python train.py --n_experts=16 --d_expert=224 --d_shared_expert=0 --hidden_act="gelu" --router_score="softmax" --normalize_top_k=true --routed_scale=1.41 --balance_loss=0.0155 --balance_bias=false --vocab_size=16384 --max_grad_norm=2.0 --max_seq_len=1024
Below are experts of layer 8 (counted from 0) of a mixture-of-experts language model. Rows are named router (the router's row for the expert), up (a neuron's input weights, with its number), down (a neuron's output weights, with its number) and show model dimensions 128-191. Each number is 500 + 40 x the weight over its row's rms, rounded and kept within 0 to 999. Numbers have three digits each.
After each expert's rows: "mostly gets" lists some tokens that are sent to it at least half of the time. This comes from a sample of Wikipedia text that the model never trained on.

# expert 0
router:442486518486466474555483424448453427549459532563493486430526541518545497437476443527552556482537446526524515552459539486499433520525476516488554517495453528508514530478530476461446495521490507
up0:423494490482474495525502486454482522541428476489545608536503500554530583473488470493481453488536507432458431497491453505499480517545503557495533513464469468422493465518528499530545496511512491
down0:485492444491492543502510470467487488458446524548543512523591469565427488408518453485510496513493523520560484507492541551562493518489481559530454570499483496433563489494480543515532501521432478
up1:530429490508462428482468500500510472566495480450551440393515550507549529486530452466550499438553512568432487523470529499533477474574479592466566459532449493488442490541496454478513497447546524
down1:496545503526536484556503498488546527467513500500434421489497477501469477498440505464496487468517498503455492484548481467478555570488436449433526518456508518573503479384504476559456489520532494
up2:495519469588493478531538431454495527538531518661513531534575540515510575499511520461488513520452495541471512512484466529532512518508499492540462507490448519464475433480521496410538487485444527
down2:591503560474472484436439549492525459517478474460565524458534571501546402526503414466483504522580493459480469603527450511503529484516454495483516517500527528443478571497431428502455498534493538
up3:536565543488524560476487452595492464431522547522508453486495489528499520450474443443403522481508546436456530489562517547567522542555448467534525436495513498451561502569483571418549514555517535
down3:492517517441514519462509480418582489523420524494532492464498471529527522543518482496541458438440483449526466526522467497485498501470442489498518542492560528509618508476566487507484514514414429
up4:487463559549456539501533474481435480523542386542497495563461500467530492470476446508512528530561523466484512474496474484512515507532531573621540565466513536534499486480475496476548486517541448
down4:514528468472599453477533526581520473465493544578510565430495475477531510484564511409498488516577536480455455550480505585563477514479504514476542459482523459485470494538460482549502570558499473
up5:507482491567499544517501443496448500483485492421592482483507529498378484512545504476517455510540540494517547433460557464504483519476442521546529495504479431482524541637433529472428499473440571
down5:464559500464511459500485559565400464478491472507431516532541490503466501444472440523484527488571419519494482455522459496519530433524501476573511600478482453455570498451579517554519494534504503
up6:565569526535490464544493540464443506480437515452528498440482528455470461425503519541478511459526549549489556457489522565537471515479527565564474528520465443496499534502431480462542538505577595
down6:505506546491549424514502489499487424540452476519542505513524436605456535560497543561530502499480479513568552467487551519517523482538495439451494477481538550421510468511505531446484448436538504
mostly gets: " with", " during", " against", " after", " when", " including"

# expert 11
router:480488468414561460465551490479541545514519515480421552467514448559502496447515525502464498532463509483500601485500484503481549458472523538449521511446480460517436523577525526520427469519472468
up0:511525519554530544470513541514506537527547459479497509475485491443543497443527540487489551502482599437532562549500575438519561474564480554498578504474483483456423463474533442449479487546492523
down0:487471473532513593532472552393579468464504523520497489541480525506551498564474502502525551502550506547476571554505471518449526478517519537566514489439517512529586561492551538450431538460453486
up1:504439474495501544483508466585463538548478513516475538533558523544460450449514515516493486490440535525542475482491522562456476483517459446545513413519514474533540547527464508550457466516485459
down1:509522432516483574470499443509572542485529592502506475492501435582534487500497547534528558468439449515580502431491549557587542466526432520525469481578486568480468470460477456532456403444483486
up2:454440544504554514589572497524484490464549528631537472499578506487602460455509529542494506501534481526520504435513503515473481439530515521532508492501462552560515492505452548457493539514550503
down2:452521488570541423507487547453573473466524436590514461443492520540466473479448455515525518450455509482555406469536488549444454490488496523539448532547491571481512471509518482472512513524527445
up3:464502517517530507465461500522487441422424413495544540428562592473497437543547524557464480533481492544535514449513457467467502443499500568437475473494462472522535492514514556513417530413544491
down3:481529471452556469465512495457451557517519554437503486469516425468508501516509520547494482526513526546505491578415390456526469513481444451430534467470525567480507430535508514490535449532493504
up4:539549511519490481536545562447467502506494490458560484489442563505453454535506569469442493515386476449533480466508533488475538474478586520497529504429446501494503429455516442514496453473431594
down4:484571486540541536546494555486429529410530394595497493481505549532464410547445496520500475462467532471524498509557557438532460456563498478535494483521514602554521499456514525475515561438466484
up5:516493555478542519409550599557488539550571436432465476551500423529476468414510517453440479463497509502509518455559469504489492583530493573454545432509422516524457453460524512534481451518487498
down5:451534491540553502462488483521554483484595447457499467547567506406523450532469539524480530504533510490519470486515434509553510532443395466489543549476476520568420506434535496444466525520526507
up6:472508482506468496563529550531466514507538531479489510512540458557590474526518509500490552462457507448469555566507501479573483496523508424456513438500517492502513471506490522529469507436470520
down6:553433562546486476494481437538511547465450517511462533468488521531450509502540532512454527549529527516503475495496533482513417591557430475533490499462501497511535554489501436468584497442427470
mostly gets: " Air", " military", " Army", " People's", " Great", " Marine"

# expert 7
router:562583537526515503621496408536497483452436496507502472545533604474459479524456469502540446478500481506514493579578501436545499524534474521474498509444544481518448464625481520463559539444506530
up0:546580516513584570499425419512520531460558535523535461536512488437496464452501433545460442558511545485459509502495530405474537495479466597529525514536583457489566456500489542432516565589509481
down0:483397496570503523498425425458471536456484528534530520468432554549507535477509574522456537458524476553492443472547462487480545475581503456428507494433551550525463462536532479538516486479536476
up1:574513556607411483533595516506470465455504524495513532553520465511547427567520491503556494492514481539554499529562514451495494526487503473473557424488529459464505463486503516462476561508470463
down1:470436561522496439448481497427442530490558482461513471492536495471502516610523494485548447502533422450490332548486527573396465507461575477431471517499500479509533494536447516524471510485486445
up2:538517526550528460559510421493439465504445490493569512503492544517560527548531502572603486559528471450529510485502457519501437423497566585513534513519542495516483488515521524485444514470515489
down2:562438476454551476529509540477502479478514507523523489469528452581444527541365513490532498475486435474575493574476469455503486528538568453471518496502648494510471497525495527539553496497523520
up3:527606511538497479498486463491495498512511480493471491534498402545483471414452492490539520554509490469457533456504467476469448505431517437462462495539523486519556516524570523453502493538476524
down3:446501513489476531537482530529496434508429527438482506539492527500492443468533521471473545454565464505410571482462541448523489503526473488431500497477496429548516554503477440512483478498463500
up4:472508478460533520523513525490563490494507544552592489525470489513477548520435460417479426491518533499498495535456493473562511529498485518499486453465561508514476437579493569497496408500461454
down4:520528565502491523496546514432476476529502502478428488482476506467534475518544490537519594510610491514469487429524552470456576434495499528498469458471455512484598529480489432519566496554444508
up5:508544500438521498508464479480498487539445495476494488589497496532438424506469494548554526543482449537566509545532560526472550474564451439440551482498499515538469471554525488463484459536511514
down5:556523537551490510543495481507460500556501510544571501475474554526533587511481530504506442479493541487512592545516494483503508572505567491612486526484629492485513510495507490527513479417504531
up6:440509510460465558546415467466498523525371446543481539499448538503519533500463537495388540508471525479472515501475492456495454511502434464549469353513506479543518478523512535505458555501442568
down6:428466500489495470534467522501526605536460595524521512463459464531503519480470483495515511505435498544495486525519522509463496549503450472563524483509499509512540419481503450610493462438440503
mostly gets: " John", " James", " York", " George", " William", " California"

# expert 8
router:537508520525492461517501494472479519479494479488556419506493481455473494497529503461529435484519486524495483547497496571542483557525505457506468487555506501523504424439425521502534498552496504
up0:504533503528427442510488439486560468528494497518482481450516470564480465553413515484492510453477496523493447435522564488454429509442423475506477531513511504494428511435470493523485495465533463
down0:472455466464443448584517533529533479484437451503530499496458554538482540509523522498531505487433527476537468551546489562515530473505498532463501548458470482493509426493486509572511514497515554
up1:438518583430458472555577473500553555506581492502388489562480463563515594480520546553482436520490533534510502461480457541586481460450517521531443489504495512499466477521534536511567455553458465
down1:496557409483488508469440417491446508518483473536467463456468452455542413502507570507462485546494453463518504469542495501490480520474506546505574443539545471483522442512499620491517580543582465
up2:481576511515465542586490441449546575526481479470485480522616535522532508387523544461475490511514519488484542467419507473422408469447467482531496565494477513513569471510496448545503522492410464
down2:507435465432484547460499524541460524487541588497523533540499522604477464523528465500521486490506481514624538502520563513533493532494502525538560464486466547569441546557512398533481444468540531
up3:458471556530514480533526509484531519453536487505456494407475521510536507530471565480368444450492552474468482495508489451495534501498468587466556474504518401434539498515526472478507470480542419
down3:419500441572491600537504438510521420505470510432452433532527559430522477521488449540524521537463451504493444405516463489443557489553572426497445519575599516473537539509441474512471499443480534
up4:471499511570450528488541525571532455510428472524500525549526469537490518507623451509527543543590505516487554446497441473538476528488461517535493454531511544524488470440569486423501396525459478
down4:502486497512485469508555527535529447486575486557614468446500481535394523546509527529473505530539481493468523509503532523397529530489470554548410526479518475469606445488511494569474438468545499
up5:548547495492566556513502570505459538524438438564609465489463479582488445439548451529497455504496447478507406453543486536501537528509493544444469452570515472441477505461513420497493488464469489
down5:522506514477433505489428554544487510572423554448454469529460515495530478452539472459485581551526483515450445499587462471528472457470466519519504499517471487497566502531536512461459545516421552
up6:497498504508516466515434455560463508477457462484540516489513490567535563497536507468509525565511501498477478532446512418466548508561533514551534530500567540495484497555565515460540425558521438
down6:493444465462511511474586512576506466514512576532479477426501466512567483487518398518536490490544489539586479513537604473535517531492453540516571506582530557472490473496460482604502543491493474
mostly gets: " h", " s", " military", " People's", " Great", " Military"

# expert 3
router:462546572512475448529465425476546582553491458442492485527568488529462504539506516451522539469486459468464580479511452444570490525501523530486496545525493479533527498554540568511469525482545500
up0:509502499499484437529512483473532476505484571491492499494454538502569494503490521540542547519454472505452498556525486483567496500540487501562518466465488499449531494488517493525555578459479503
down0:470502553501485503517463516531480420495536599477585512529498522496458500530494467511482476529539509477514457556472588500508456480474469468480537471477514450516547540515480542469454505525480444
up1:475456455486485516465492494498520522536538606473486500500509512556581547476459525541444449530461455472477509489442445463482497541489497476524536480420464477482523474503544540479468448529542525
down1:496425485570513421316490507582511491455560538462554542547517535496504576486552529559514411545479449503522556517474500439479496493514445507427462510473555494464529395478558584539465515478460514
up2:518460505428432469514509505554464540466548499503573490479493470490598484506503500499493492478523509438415491496453534459503557477500515495503451489564497495526496474521489484453578528522497519
down2:496486517509489483444444519533528502567497537470500519522513495537480494483539547518492451473535524449511487562540550562579519461480547497478514515541417508461430455530498450475472485481494451
up3:397582506474522523527506468545487476574543517507544570501425544533496526492463490491580467550492487452463521470453513439488501452551427510539480552477508569468526475510439540516466506490503604
down3:447481507540452525495565524445500451545491511535456550552515475475590546458505464559491506520462496540476583497488496461527477483540489543498497538517439502552526551448527429548448560466539499
up4:413518487474478512502559482444399429445511431488572467528486471485478525542501581441398580512546532461523549461506442486507518488468474462559556518463529545535525486527499527523478485523528504
down4:526488489476557517486560502591515444471537508487504516491470490486550565543454478431482476494512522552492463450507437507536530573442489511489551433493492514527554483524470463600472542515469524
up5:506497549446558511522503503559517524491485479445486481484565557546465506550468544533600506511532578525463496411466481534513515502483492464532479412494485493507537497518527578495481426489563530
down5:478406544490516495520501474404500512490510490487533526499476526563540477426488588529430462494585532494561521544413476479471506477470484557574497518445502464581468556565519466476440483493462515
up6:507478518520516534552524464562480519483530515485447454542530471426411508409557544528549521533501503461478518489549489493596453539554455481576559472524560497571468512512507485515503503430593520
down6:517536469530595535540448561464567485517459500559438496515509457537464492544513470467472492479524505454429554506526520516494452478544543497449546500514437471467531501526468519552498538524457510
mostly gets: "featuring", " mm", " Mc", " CHN", " ARG", " ITA"

# expert 4
router:503480475470498521452520506528480543549551507490481511506492417523521523453449472416432509491471530523496552522510552562444537504478552480487525485563521469503476537530513574529451484520495501
up0:498444491555455528496544551487485464516439479450466480474556528486512505467481487560510490547443421541460528500407558482516548580472536512463543464505488483529459462535526516518493436485546447
down0:453496538449583541567531459524480503466468487494499526442462468490514542532514569443503376454461495558539424497495439523425528537402503520524483531475420512489462556546433495497521513546524545
up1:488531512458566503445553478504509491493580537541518504493450457503530534419461528511465515538485498488496443505530475469432587474487549499465499488540498445525555555533472503483504512487521545
down1:498547488527432512452504514510414464589500521526473534470576500454501459566591497511552566482576480516540497520623510431475552505524496466534432516438558558494456443570518601521511491486489529
up2:526464513473454502486517434487540477568484424517539551511507518488493523469479437509551453491475405494472477517487575553497534474496495488467583512434508456512502451536476487481503510513486485
down2:531580488520474541502476484551508520475486529420477525466488478466460554492507587522516489520540451519388549588485544497460454461506507474538551514544484465555544537496457557521464526549437526
up3:468534471507499520536438462463441465607469443538554493535408469541492567488494466479440536483469541498453524468513460493527558464429501516475494382497442503467503575489483442572443499497506507
down3:476507553520566524423496444512569529515512502523486474485499582555488520538517482529494492484502536507484507493492418453500506420427542460468501512483498546526505490511472526548499478505478460
up4:456504517517576565584468504542519479491494550499463468494571490488414544473520514498447509464460497560510470463549516544567455517500520529469476506442503483552500473514455565540464487474556494
down4:507427444531535509484588471549527428505505516468503516510583541485583560630513513439555485477504517469592498543506543470477551481475497514461497475558480481510467525460576569498527518520543529
up5:509454496560534439453422479506442484516468454496587577492543491482528436535506474441488494575489458552409495481551515483452494520465561476474590535509478565504455564521515442478472478529471594
down5:450482442558475563419493426519508504502468538483563447470445475492474480533493556488472509560571509529499543511568513529551499450550510422403505495552549503481383493439553574490418458551482498
up6:568498503398467484461520484537489415476508482522429467484538479504531489489445454448471568509472466517508550445454432553456561526536551481491493445457531481590533531531491487539425504457461572
down6:521512507541489508537467496522447472443416493472523462522503467473542480492531515419424493512528509541517517451478460475522454485526476523501488510472456560507477527437513480558466461549478531
mostly gets: "š", "ö", "ı", "č", "ș", " en"

# expert 2
router:523472447458527535485524489567526460456432536518505499539457529492490508451465443532479503528484506505529453505442462562425496514494550477526483457468500494542491528510421493495536495509492576
up0:527517474536498470515465500524538463556396575531610485571519494508494399465488558480541529537435510518552524554444483447561500480565538455499495505456513584486491499434506407534483531486585512
down0:505512497539535547476522535414418517473427463541490536531443487496483514510509538528468489540485498560566481523463503453586478498450487544487462486483381525514455478422451421514421504536477465
up1:436466458481452462570562556506485515524492500512557487452475486439477487526516520517535461518540549511519527504575533425532517496510541532572489459503525464513532516435496525472534444443479513
down1:426450533474449553448532578495439471515573511520457462463461550458496443478472486517475518602462483450536472517461501438511480447524521466512504453545496468471484435517479429494548497528493459
up2:450455546451516486470485434500567448465468550469526503457493506486523490438482521467546481475509425516571545527533520545423538548477509412510513474514491520566467537481531548493558461463446458
down2:491443437522535489503536421533442442552491487533448473469433533488512432501509463442490512533548534499513461532603569486457503534431497545491520491544489527406566532519478516522451414431524520
up3:491541535506442559428445489571427443546463464522548569510487485472527499427482561577446479508460514510503467433508493464565419559488494450482504489466571520514493533466407525442440486528561529
down3:491487543483423498500494563491482425499531451483523521513491499507497504447471530503536482542441435483549477463496559454499477542469500479517510577491554472489523464466517470502428396487532482
up4:465389503480503542524491510545489518422494539517479552500572539514524480459527495475450492486532511507504431505497455490409451487558487500531578532484518410486507475539518506507561481482500542
down4:515456511468490509537519522463540517507536543536525475468455497474535475482472533462490526499457561531526485516542526560562474526551524550517500521428542513488428459498502478499514439482465497
up5:496465504469497490512497416507499488518529561486500569573505443534499469478530505519523560525597474487486513539521507436444566470500505486471485441509449444463453492564529494450536514562504492
down5:525549511512503496504443504547455484498529511500420542455469505568492492544465433556483459491511464460505527537557549551473540458523494460489460445569444472502503507472482558479562455445491510
up6:556499490498560567487465544479511570460502549447483510464473564498508493543487494505485542529465530449552585495463491458510481473535502510470565487456514450469492497431478470464506477463538470
down6:456516485479485504463535486494571516516438502488414551402534516428442562544482496497455481540433529526516465538443489478565543538454487476493469506574512510419508475514523460493508542432462494
mostly gets: "During", " During", "At", " On", " At", " Despite"

# expert 13
router:522485523561449498593530463520445572473499488519542517456541487580552522469483554436500480506502405480461486493437438559544569530474459476510498459443534499497509449553558582508497481500457502
up0:431464523508466528581537480492520454469501474479527483547488558464553441433516504480471456496469500493494593469448493558495560499418512525545509428404518441488494505549510542456485542463498560
down0:482525504515527498462494522491537576534505513521542443470493541476557436543512499549572501476484551504499488450529460542509469496503494484421524604501501524519500483590527469465496465543470496
up1:514477471539494492440533446504546467446524506518544579530464514472456518527540500433479545502467488507523476462521525507444508458414507542484508507526482515507516452434524528522474426478508564
down1:525499454521504490521451548476432492477469450515485491488506472520546539510498471482498536571512458490467556478478508534424477491533532494520510524464558496465422469523548467483555459438485582
up2:468508542590398515524434454457410504484471476453538507455535498510478496437533467473502511491494495500491448491511470514519508517522436517554443497451449482445479485565507601472511609511469474
down2:454461434477500454462518430517545481535521496392490452474502449507501493510460491483516543489477492464559532576436521479515497538482499434560527479535566510559512518474483544530453507551502457
up3:545526451492489517560569461529509456531559482533525529504514425441516461515501514492491508520501410492381536503585529539579506492535539468462497508480532515467550552513506508492473487413510605
down3:578569446482484498483531460515450487502534433506514531481465470554498548502519520465488484551498559526494437541519493461510483529476509505498496532485569545531435464501427475532504545541525551
up4:474480550535448481548481504462423488461545544474559530496485489443544505518511519519500499560525539555497475520507464543500528480457453519514535467511466490463488450505463435481512461453504515
down4:460538470480534505559386494560545480559561500506552425494460510514512528436460522518490469503420472536490441525576576500612514561524509493472489397522460569549506520511487465523512532520532517
up5:521573535498495463539470453476459478548449503512474533546502539523541479491535514438469512568500441476527557537499513511527503512564466489506615456517556551448549490584502508485475489494474504
down5:604549527479499543452485429459511521570546450415455520453473473522519396523514499386523509552489517493487561490478456538510538510447473571551514501473530506522507459557494495532448522496499517
up6:484446555489482520587475524491460514452527483477554499533501529486542544449503460505528545497489514455492504429419469450521474493450473466521451492532535524449529521520521533500485481480510491
down6:448450446415439490437484455489474527443424459550438517519516542452450581590536484482535486478512467420470548503536479530557422497591512480467576541516525419519515500504464563554551545541561494
mostly gets: " Z", " Ch", "°N", "″N", " We", " ch"

# expert 14
router:495499511501477409471475511467536540437493482512493481479476521429451501525504495531505480503468564433552506566476468500428497478488502545476518541516510392450432488545464476532521526523530499
up0:527523524546535514528552458454455485442519450551534517489434521495478495429518561481533503536491561475518486549476474521480481485486551476572526449434532422455509499534505541622498468523514562
down0:461509528512528485471446480469492537430540455480565472423534546532439454473544477459514524531520554521535500555432487533537511528512456467508396510486518490546467509556487468506453474549480472
up1:474518492510463462447568489487542468521524549476505437513502543503485463545480515547555523487513505453528517508531495491406516509548450475419466482536503587492526523482547497524544545539482507
down1:472421557526549524502490437537487442594527494485536566596479485506513468444528500515493488493534547528506541462492458451536536516573466455507432420500529500473463509528530582508520505428523559
up2:494450460510521500527465478485529436485472491477544547508460422455458438571442460449540476515467558486528509495500460521503482516499484509589551410472517496526465544505480514499403452502532478
down2:472505521457441427449536497497395448498489486473486573471466506487482494543534440578502555598416570499536483557522460457529533480612510536519512535515497492472470487521539497489527423572471534
up3:463520520462519473429507513463502463466510537518524545498503509554483524446503564515541501524459447440485469450504461533516487474470494488511489537486511503523416444501476506505544519553569507
down3:470524428481467475454561494540509474489468514509522515522484544514549503487560504516487496504447538562527496523485540469508523534522669460469474614496529444544503433474578519518572515496532493
up4:437480528504544454556533521483486468477535552444512450482525524491460528491485499473468459582541421530519494555403482446497539504446425540441504506516500441493499500498475576513491574484488524
down4:445497530497579454522520557433499528436506516534440425431487455460463498513545553518494506444511422533537470484478555441460543496450517568422500453495501449514454511507493563502446543510483532
up5:516498519531437530549485410521553477478517569504557464482498517467469545566485518456498448447569463521431489482529464512430470518423463572496611562494491491433456482502525561500447537524529517
down5:480440475469506545495507501465548523516493490445468602477528514537511511583534488421504451492546508527506529532506563516484511536499452530482506549544508457483508581541510523494549503467491559
up6:533568521535486459508500568491593493539451428511524424477482494533474467506538487476485503546415461504575604431476436554514444491544407515410563492506506473477505522549518493517499490525489575
down6:567467478565515486485579555525562519502498499499555457447576521538484492535476484564485497492518562448467553539480512470551538498490535447514511411462523444513457430481376528443563545448516501
mostly gets: " son", " father", " President", " daughter", " brother", " Succeeded"

# expert 10
router:460533484625485473467418485475502478474510498437537549530482599473567466550469499492499505487510457505520494434501498427557503433496442544495494486557455505486502517574522470515601522434511517
up0:503502539543490530487465520522537542471529473425481467532493492469438445595539501443481469521495511462563522506496467554563493412484553533520537494478499488529499493487485497523518499499501510
down0:443475496455459573492527476507481472518546460450470443491478543505517476466548472372505474478505452498524578515493521485486468479499470499466453465487509537491534512500506563498449521450461516
up1:505512483532486432521508400550476525494516490504440568493426517545485414518448558451530545486519459531439539449496495500514498504435455518488462491549490492485553508541498577453529566428404546
down1:499548536453520483509456516429460526488453462470510535631462490555560552518487474512563509510485505541463553463510483488569472442519552507554398492456477535584449490456568563455488559436534515
up2:532536564500566477523587454522537488518484526432575522551418486560472465549479529497456443499501541514558546478523438545566492474555463510484547386475429475489472497464459514468573475438501593
down2:491523524526486527444515579515447469477574458551537523544448472439468561506483502518428494473481476540465475459572576542526471522452490539497527394514567492518478545518518469539556427532505472
up3:481548464449515458485517432521466482474488504516514551506469445446498503496551521493511458525487479446493543493463493431527509496470525557471506465438521434506482430507583485476461543501531563
down3:536607431520520486469550516478491498480556556497477575524467392526463488557455488582528506506492475548492517410509459516553496538496446528504525589504515449439516514519480534476543533528480512
up4:456570502617476497486488522488540515512557486471499549492532516577545472555470559496507553525472519557491540478550511506514549536497475512540562509484481526495550452537492471497537480507480440
down4:456470474434490518529529530484479552507470564472528505536482487439458481538479459473500490594618536424463591553505502538501514490558486479420501437573494526475565566532478534537417396513451526
up5:462529536502462456546448441476458496505440539447491509528460482562498507410468524556522481444513502444613520453432554437528518478475469503437497490504485524509591517442499487461457484454511553
down5:497382466469456540454521505526549522570486504497552480463526543474494439509543534453518417573440550529541434518420529541517520463510505513455479498470547522481472585553487532534465501507474534
up6:515418414524468565483458439469426486480490496414489501510578515456533521396561506570504514506443450498504502491478480486532545529549512527456559417485441489521490521494497510506468512474446509
down6:463497426484462501476493462534549473414476483497507513493462592508557536479491482509529510505518549507525407477482469516498509532494527517493536507471447510479459514491467542524454513520431479
mostly gets: " his", " their", " her", " him", " its", " went"

# expert 6
router:541469522512482483470539545471540460509491495524457509495475466528453543507501530579420448530469486531502420477517537474495389409485488514469496520534467548462532465449418487477486527496465443
up0:448532493525474515487519427442466503490478455416477526547446541475497519452542492466506566465490473532485504514503550560540448506512440513483503483472456475570520542485433467473581468573516523
down0:477473531460446477524463497526499460503457510513531500521486455518515575478617468491494407482527470457578542497494457478538478481459520484506570448470522414528499514536533482523536438478502566
up1:532429513540436497566463451443537463518490510585473555524531516454453444510547485478501548522530452541505477493496469480534492479489488552525458465434493456476498501540507519463530480455555484
down1:483537481529499520506539498491533508527490479470417549435473511532521475440516476539506497514470522574506455579435446468471545521525538497505430508475541490455519480457497541513489529425477528
up2:478495454563519510512480480539506472533529460528471508504544477462451546471509558508506481523470504527493517453489536494492484470457426534546476492570566503468576520474391546532506522512470550
down2:533503487525474405502529483503474468503518517444512531536451427549515491479563449473547536569512552444421474433464511507465492490482490553528576518519504590486517508536525600472560559476423532
up3:501496558538511497521408448446533518496531443441498470435460565497541451543536519523488499585544449506522498547512494528545489490492519531510623554454518464519466519464444496460506418489464483
down3:520571457507490532468547545455456468494505557504416552506494452488508584453464510457586473471403575456495509473536526480551491569522455490523443447544521593441503519517508516485526485491532428
up4:499544485528504519454551509473443517536429504499465498529529490526522521500411549458500521510515492473500511448522464533480510507498563547535488430538427469491583583486599508503488467451545516
down4:439460529464479511515579533508437519575471452461400500517522467506481433490483513442484521493534479530413519444535426546431529476557502458496471474556528512433509469522480459565447458523600531
up5:600553578554455426542536473508514518530461549468553533514505540495436528408504522516564499485522487569467483403514462491505513466521530522578545461459463473504399507496514552494481491553460532
down5:524470547504559496489459588530487463504511483520529489420573502502512553522479455493487421456500492518470513522523459580479507484455441532491475428457555509493587495514449488537489434513520501
up6:515460564468508501514521477451555505504547494446545517406528500574549601511549606465423563474503465578454505491545452542471463469455513525505488519534486508438464424501506542486547439419457452
down6:501462598471540515582521529444582500507536512449508475551432506519515529473464527488469494436528461505516485449477503517482536589503442550506583579571528465443524548479507536478507522463477522
mostly gets: " development", " Committee", " version", "ations", "ation", "\""

# expert 9
router:526494514510493572561493513570512441536492493543518485531483506500473519534502486537492579534532544465512480527518496483428539534508535456499472490432541496486557518397513441487468495479556474
up0:449541544483474504558415489509476529573512592542444526534477533513530477511522577508523458496496512485486460461550501462522511507597479577424511503532530486428535518518535484477488498484532544
down0:450559489588504477501473488490479460445492496509516539455513467453521534543573480567377453538554429606545443538452475500449479500544507527474497471520590526496491521505425500495503551518440432
up1:561528496504531455477486475489491543424520509523459438557470495456562512505539522468491502445539434511506448463505521523510504446554595492500473525462511501435484585491469433474465555468526573
down1:464457501500567580564451467480440546535500522517563489472580488553529488517508495526511479515521432469465490515453538506500508474476493527500505455495513540481501513510511501491512467544493505
up2:471515475488520479531531506525509452604491487535478551534503480528501437473429558492484425440513501559539425503515513434484509539550584487403457435527524496431424551518497547510497427528443535
down2:529508445411423496537453458482461503483485491493534440503567561544554486501562491488513498390469461557532470512528528525501499506468556435440502469497513522512476555482466516448573529494496478
up3:499470520541583491529360508498514507549489507505482521565442493570442459509490465583501502522573460509558492497431502535479504497520463554487532450527508499504474469507477449487581520501488543
down3:577499498523518501511558558475424448494473462396528544531479527484483568471501473511497520446552506456498505474476514487489467522444521510430454477476460526447510538528485499462496501520482471
up4:334458495522471484501525480507513518528432430472530526437551461476502552533455469511470495604467529460459446563441507489470499495519524572614458464478473513421524504452500522463576446506514485
down4:519554471487526519468474500491461522472474502472508512530492444499516464399517418535535503502550444517467512492534577536498496440526505547426442491495512505466550438373539532461473509486489482
up5:573515461527483507505516513480514418519478502542515554501550575490512541475530526586485463472475479476509524482453530461429530510521489548615514479483463508544459475473494434468500507528591583
down5:487557564535458520542492459503531519476491494561505479491476549466564525533477543493531514512571494493420501530482448547466401490431510465448484450524609452491500544488431493477458535426403527
up6:472508547512450467488506479512543562487471464468507509468474524536494445489491476468448483459507468615485506540465585536495513487505419572490583500489484521486532460544511565451577506467467502
down6:398476456499472493488537518522470544492410508447470479464408443447509573445449430554455515529489503438484516550535485492494499501558546469487485475480544582483531525493543601512486504495491554
mostly gets: " However", "—", " (", "(", " =\n\n", "born"

# expert 5
router:470456482518500471478475487496512515475507537481525527470484501509552444563588554507550558501535553418509486426396399512549567530484455510562495510464464465484512492438555434549499447572527497
up0:517458543474437499503497562477498527538484458491524475554516480528537530471526458475530489506510532533500527473496415461520468453544515437542476508549423467466449506484529523502397494500527446
down0:446527459461454479383509509592543589440504510505498560555493530453499476495486531499461481452513462435452476496470530496574534551526470450459457450567561509533481479472507474562547457547476517
up1:550502475591493489439465416515499486511487518503498471563518538541557470502515566454494503595521452543493570471513523358529568530503525592550532489517481451460547474521459541472577509497459478
down1:471569463477497463439502503551492502552517423477474555541547487557517509502490486476554492498441531504539520472511504564605472438522515580527460498424517513417498476531503524532499448479474561
up2:516442516420472491585494519427522431498539463520503534520458533439515554558526487541503441535512385487480547500523540602519608468460536476457498532513465482467550518488463473509517494512415518
down2:488449584438506530573496512473513574425481453537501466518497536537441518555521562499462440444523531476525555486493494591527428487565560443536476444547448520486570497491576514491535480506506511
up3:506500579482484564491461402510445507419562473480512454441478409534438496541479414455442529542469460543448483496501513537506575555523454478514542518517519509515508454426479484504458506538452504
down3:484487503506567471487502562477467556528481470550525502434494485460568535478494436513493543595460557490471461470514477525463509498507503482537546489559547553529479425468515447530540464590406494
up4:480472442454456521527461493414463499537515487523511506473439481508535508469508485500530543554528461433533433497507501476515448534522464484522573452530454484522475542509455495484485562463498535
down4:582425492463538533475538556475574434532445458445516430490513488539461518491539496573402470515488540474531473461527579560495476454511480456479447539496466458490428516464508482506506525454524554
up5:558445465553457505472548509532511470532534519570500524437469516481572469414549500479470529478483522440458483481479542544528533477572430436510459497546488412525512495455506517509491493509562605
down5:488430397499465644597554541459494572448504478476531523555487545486562500553443518430533526411493541499515506497505511503513479560514510494499460516484530477514474466500543459539441525472476546
up6:508446469488491466550529519550532516529472540423473474461519491446442456504504464512469464520538520506478477512525436490579501438559464560500449512558484570485489493487475410476438512440505488
down6:529468443632461466528483466510420526528481530494430437483498509524470504491458513528526495514502559521503497491443483493535564487527465497458589496468483450494455512499419490450466494504495508
mostly gets: " \"", " en", " “", "==\n", " par", " Steve"